Below are experts of layer 8 (counted from 0) of a mixture-of-experts language model. Rows are named router (the router's row for the expert) and show model dimensions 56-111. Each number is 200 + 20 x the weight over its row's rms, rounded and kept within 0 to 999.
After each expert's rows: a language model's description of what the expert responds to. This comes from a sample of Wikipedia text that the model never trained on.

# expert 19
router,190,209,160,200,211,203,215,227,201,188,251,176,191,176,200,201,177,222,198,199,205,195,172,241,210,187,217,194,207,188,155,195,191,191,181,190,224,211,192,180,208,244,218,194,178,178,211,196,183,173,160,218,197,194,176,186
Copulas and adverb suffixes

# expert 26
router,190,200,184,211,211,150,215,201,195,214,215,175,236,226,200,183,205,223,211,205,188,212,174,218,239,206,201,205,225,216,201,224,191,165,187,193,191,227,203,201,204,216,205,200,178,174,229,189,150,179,199,209,233,216,198,226
Title and taxon names

# expert 33
router,172,187,181,231,229,169,200,205,210,183,183,182,222,208,212,217,184,224,221,220,195,193,163,224,182,205,221,181,190,216,202,189,210,177,163,172,192,209,210,206,221,179,193,220,186,187,211,173,185,158,165,213,213,226,154,232
Short inner word pieces

# expert 17
router,219,237,159,231,190,187,212,191,230,189,216,194,198,200,189,221,195,212,246,177,197,219,184,247,209,202,222,223,220,181,176,215,228,198,187,195,211,226,209,201,219,203,241,216,193,195,199,189,179,180,174,213,196,209,177,193
Verbs, adjectives, possessives

# expert 61
router,191,209,168,207,230,193,219,198,201,199,192,192,215,187,182,190,159,234,236,177,199,205,179,206,211,199,214,193,232,227,163,196,232,203,204,195,193,205,227,176,217,197,203,214,172,187,231,192,169,190,178,208,197,214,183,220
Category and descriptor words

# expert 14
router,210,210,177,205,204,209,198,217,198,194,204,192,213,158,193,230,170,217,227,193,203,171,183,204,210,187,185,217,195,178,183,211,214,163,210,158,246,217,231,189,223,234,220,241,158,214,191,177,169,198,198,209,233,241,175,210
Abbreviation and code endings

# expert 38
router,189,196,192,217,188,192,205,238,230,190,206,183,211,175,170,192,195,212,215,189,231,181,176,214,214,205,237,190,203,189,199,202,224,181,190,189,247,204,203,176,223,222,222,200,164,199,222,182,167,196,179,237,210,214,193,193
Counts and quantities

# expert 27
router,181,208,167,205,200,157,238,220,212,213,217,162,201,196,176,201,211,205,219,177,212,207,174,244,218,167,191,202,217,178,187,198,214,176,174,180,230,226,232,200,216,201,200,236,182,192,216,174,173,185,196,219,210,214,201,205
Personal first names

# expert 18
router,168,195,193,217,189,161,215,208,204,191,233,205,226,187,192,195,192,209,214,187,197,218,182,223,228,182,228,215,203,223,196,213,204,202,192,139,196,244,225,193,235,242,238,204,182,174,214,148,176,169,191,217,225,217,168,210
Capital after preposition

# expert 29
router,221,169,160,206,177,196,227,213,203,189,192,177,220,177,197,237,197,221,222,197,207,199,177,206,196,170,215,203,230,191,199,210,215,188,203,185,210,214,230,201,221,206,200,214,199,196,203,201,189,197,179,203,203,247,201,223
Quantifiers and plural modifiers

# expert 0
router,176,203,182,218,192,168,212,198,218,197,210,172,204,189,190,196,212,214,227,207,198,204,195,215,235,164,206,188,197,195,217,204,233,171,207,159,193,257,210,187,222,255,210,208,156,197,216,193,167,183,212,216,220,210,180,213
Name-start pieces

# expert 37
router,175,209,169,215,204,162,234,223,200,201,197,156,195,191,196,219,200,208,233,188,220,203,175,251,223,191,212,177,219,158,205,179,210,161,180,177,217,220,228,197,227,200,218,245,200,204,193,173,189,162,180,215,228,217,196,222
Early name pieces

# expert 43
router,177,217,188,228,216,178,207,214,199,189,244,211,218,185,181,219,180,197,192,188,212,177,181,208,219,208,212,209,200,204,212,220,215,203,210,180,231,211,224,183,242,210,211,204,178,186,187,158,174,149,171,200,215,226,192,203
Capital-letter codes

# expert 5
router,210,216,178,191,205,178,193,187,209,200,228,189,219,173,177,194,199,216,194,190,183,191,131,230,195,193,213,199,207,227,192,235,197,175,174,169,199,213,201,205,228,213,217,195,183,196,206,190,173,191,179,224,196,210,199,177
Article subject start

# expert 2
router,206,214,198,242,186,181,198,202,194,173,205,208,247,224,220,213,167,216,231,202,202,193,180,242,209,202,208,207,223,209,193,187,220,182,185,186,195,218,224,166,223,198,211,203,173,186,202,169,200,156,168,206,208,206,148,196
Nature word openings

# expert 41
router,204,212,192,211,205,177,251,204,216,185,201,186,217,176,199,220,168,221,188,213,218,182,188,209,203,195,233,209,217,194,200,186,225,197,173,189,213,210,233,178,230,201,206,206,187,151,206,158,197,192,181,201,175,227,187,224
Parenthesis openers in tables

# expert 9
router,166,217,194,233,198,199,200,227,222,198,214,168,217,213,187,186,181,205,200,173,213,191,191,225,220,195,214,206,208,197,202,187,225,211,189,190,207,217,232,192,209,199,215,200,186,172,224,204,174,179,145,224,203,199,204,228
Sports team place names

# expert 13
router,187,198,151,212,197,159,202,192,224,204,216,158,220,203,174,216,183,208,235,197,216,202,160,207,208,201,209,206,189,171,177,220,206,195,168,183,216,204,223,190,216,193,216,232,189,189,224,194,186,183,184,201,218,204,188,172
Name-ending word pieces

# expert 52
router,184,197,176,222,208,187,248,195,177,173,197,187,216,179,171,172,167,230,203,181,240,184,185,231,223,207,223,203,212,200,198,243,240,203,188,182,215,205,198,207,229,212,246,229,191,161,217,193,189,203,164,247,182,210,185,186
Main narrative verbs

# expert 36
router,220,192,184,189,185,190,207,229,204,202,232,185,242,180,203,195,183,222,203,213,202,193,178,221,225,183,211,196,211,202,179,194,210,213,187,205,203,195,233,173,234,206,219,210,162,181,206,183,173,164,187,233,205,220,205,203
Word-start stems

# expert 35
router,196,209,205,239,198,168,230,205,194,192,217,191,227,198,217,234,195,204,235,176,200,197,187,219,238,195,201,209,216,186,186,194,212,170,167,167,175,219,198,175,228,202,244,211,175,170,227,159,197,177,171,217,225,206,175,184
Initial word letters

# expert 22
router,185,198,194,210,214,191,207,209,189,182,202,152,199,184,174,198,145,223,209,188,221,183,181,214,219,185,240,185,215,209,162,252,232,193,186,164,222,199,207,209,226,193,227,258,165,183,211,186,181,197,195,234,194,211,194,192
Prepositions and verb completions

# expert 55
router,190,224,208,200,204,176,235,197,218,198,198,176,194,191,190,228,210,192,192,209,226,203,190,223,205,207,210,189,193,198,189,189,230,188,205,188,210,222,235,191,232,210,217,208,176,146,208,177,191,195,187,202,205,202,152,201
Money and numeric quantities

# expert 50
router,188,192,200,199,226,137,200,199,225,160,206,179,205,177,203,225,168,206,240,165,204,220,188,208,203,180,209,206,203,186,200,220,226,192,167,196,206,224,206,203,205,185,212,241,173,208,207,180,192,181,170,213,210,206,176,215
Foreign surname pieces

# expert 32
router,168,198,210,212,194,191,177,196,224,189,213,193,214,172,191,195,201,204,208,212,193,207,209,211,239,166,211,179,201,193,203,202,227,185,209,166,188,230,209,183,225,219,204,207,153,196,232,208,163,182,210,210,228,223,183,217
Mid-name fragments

# expert 4
router,186,195,183,221,177,184,194,240,204,203,192,187,243,179,230,220,163,207,232,217,208,198,182,218,232,200,224,179,236,187,188,182,195,178,197,195,207,218,214,194,207,186,197,197,176,175,224,159,174,192,164,217,216,207,171,206
Word-initial Latinate fragments

# expert 58
router,210,183,163,223,195,191,192,203,212,204,189,171,220,176,189,237,188,229,226,201,230,178,185,207,209,182,205,209,224,182,161,191,213,156,179,184,195,209,214,197,216,200,216,232,184,200,224,173,179,200,188,233,212,223,156,183
Abstract nouns of policy

# expert 16
router,196,220,198,224,211,173,226,195,215,184,218,191,215,172,156,215,182,197,198,169,221,206,166,223,229,219,216,215,219,208,188,206,205,180,190,159,240,213,239,200,230,234,228,215,202,177,195,161,171,170,185,213,205,236,183,226
Capital initial after separators

# expert 1
router,194,222,175,213,217,142,221,230,221,191,223,166,204,198,160,206,217,210,213,179,234,189,181,231,224,183,218,198,216,189,203,203,210,187,167,174,236,251,222,165,219,236,231,221,204,181,196,169,176,189,186,224,185,207,199,202
Given-name starts in lists

# expert 62
router,192,206,174,188,198,152,203,215,199,180,214,200,192,197,170,219,185,221,203,183,243,190,180,195,211,185,187,203,210,187,179,198,228,188,175,208,205,217,206,189,215,209,216,227,165,194,214,204,198,199,191,222,186,231,175,219
Place-name pieces

# expert 10
router,166,207,194,208,189,175,194,193,210,181,218,205,224,213,198,216,176,208,213,196,209,198,195,217,242,159,192,202,187,176,193,209,227,217,202,190,205,215,246,174,209,187,235,210,175,188,208,192,198,155,184,203,215,202,167,192
Place-name endings

# expert 48
router,189,193,193,229,235,183,229,199,211,173,228,188,208,190,198,202,182,224,208,215,206,193,196,215,192,179,238,180,221,187,160,197,205,199,192,200,184,206,231,215,225,190,215,206,171,208,217,172,196,165,191,206,201,188,153,229
Mid-word d-syllables

# expert 30
router,212,193,182,230,231,194,188,212,208,202,241,169,216,209,175,199,182,205,212,212,204,211,186,208,225,183,218,200,208,184,207,209,248,187,149,181,199,205,229,153,216,201,211,209,187,190,226,193,161,186,191,217,213,203,193,192
Titles and name endings

# expert 3
router,187,198,165,219,182,195,232,225,203,190,215,172,240,174,211,209,186,220,219,186,197,196,178,202,214,208,223,205,226,208,176,177,233,174,177,191,197,231,220,174,211,200,200,226,204,191,208,172,176,169,162,201,226,218,201,193
Film roles and credits

# expert 6
router,190,200,193,207,199,166,223,227,226,176,208,165,205,190,203,202,193,209,212,190,203,210,180,229,213,175,197,183,187,177,202,210,206,171,160,195,207,214,212,193,218,221,242,213,186,207,216,154,176,206,207,195,218,232,183,194
Romance-style given names

# expert 42
router,172,216,180,187,211,171,193,196,213,202,204,197,209,196,179,214,171,238,209,174,197,193,182,203,222,199,229,206,212,195,192,205,234,213,185,170,248,215,217,190,209,225,253,222,170,190,212,211,175,188,171,236,191,190,190,206
Team and brand endings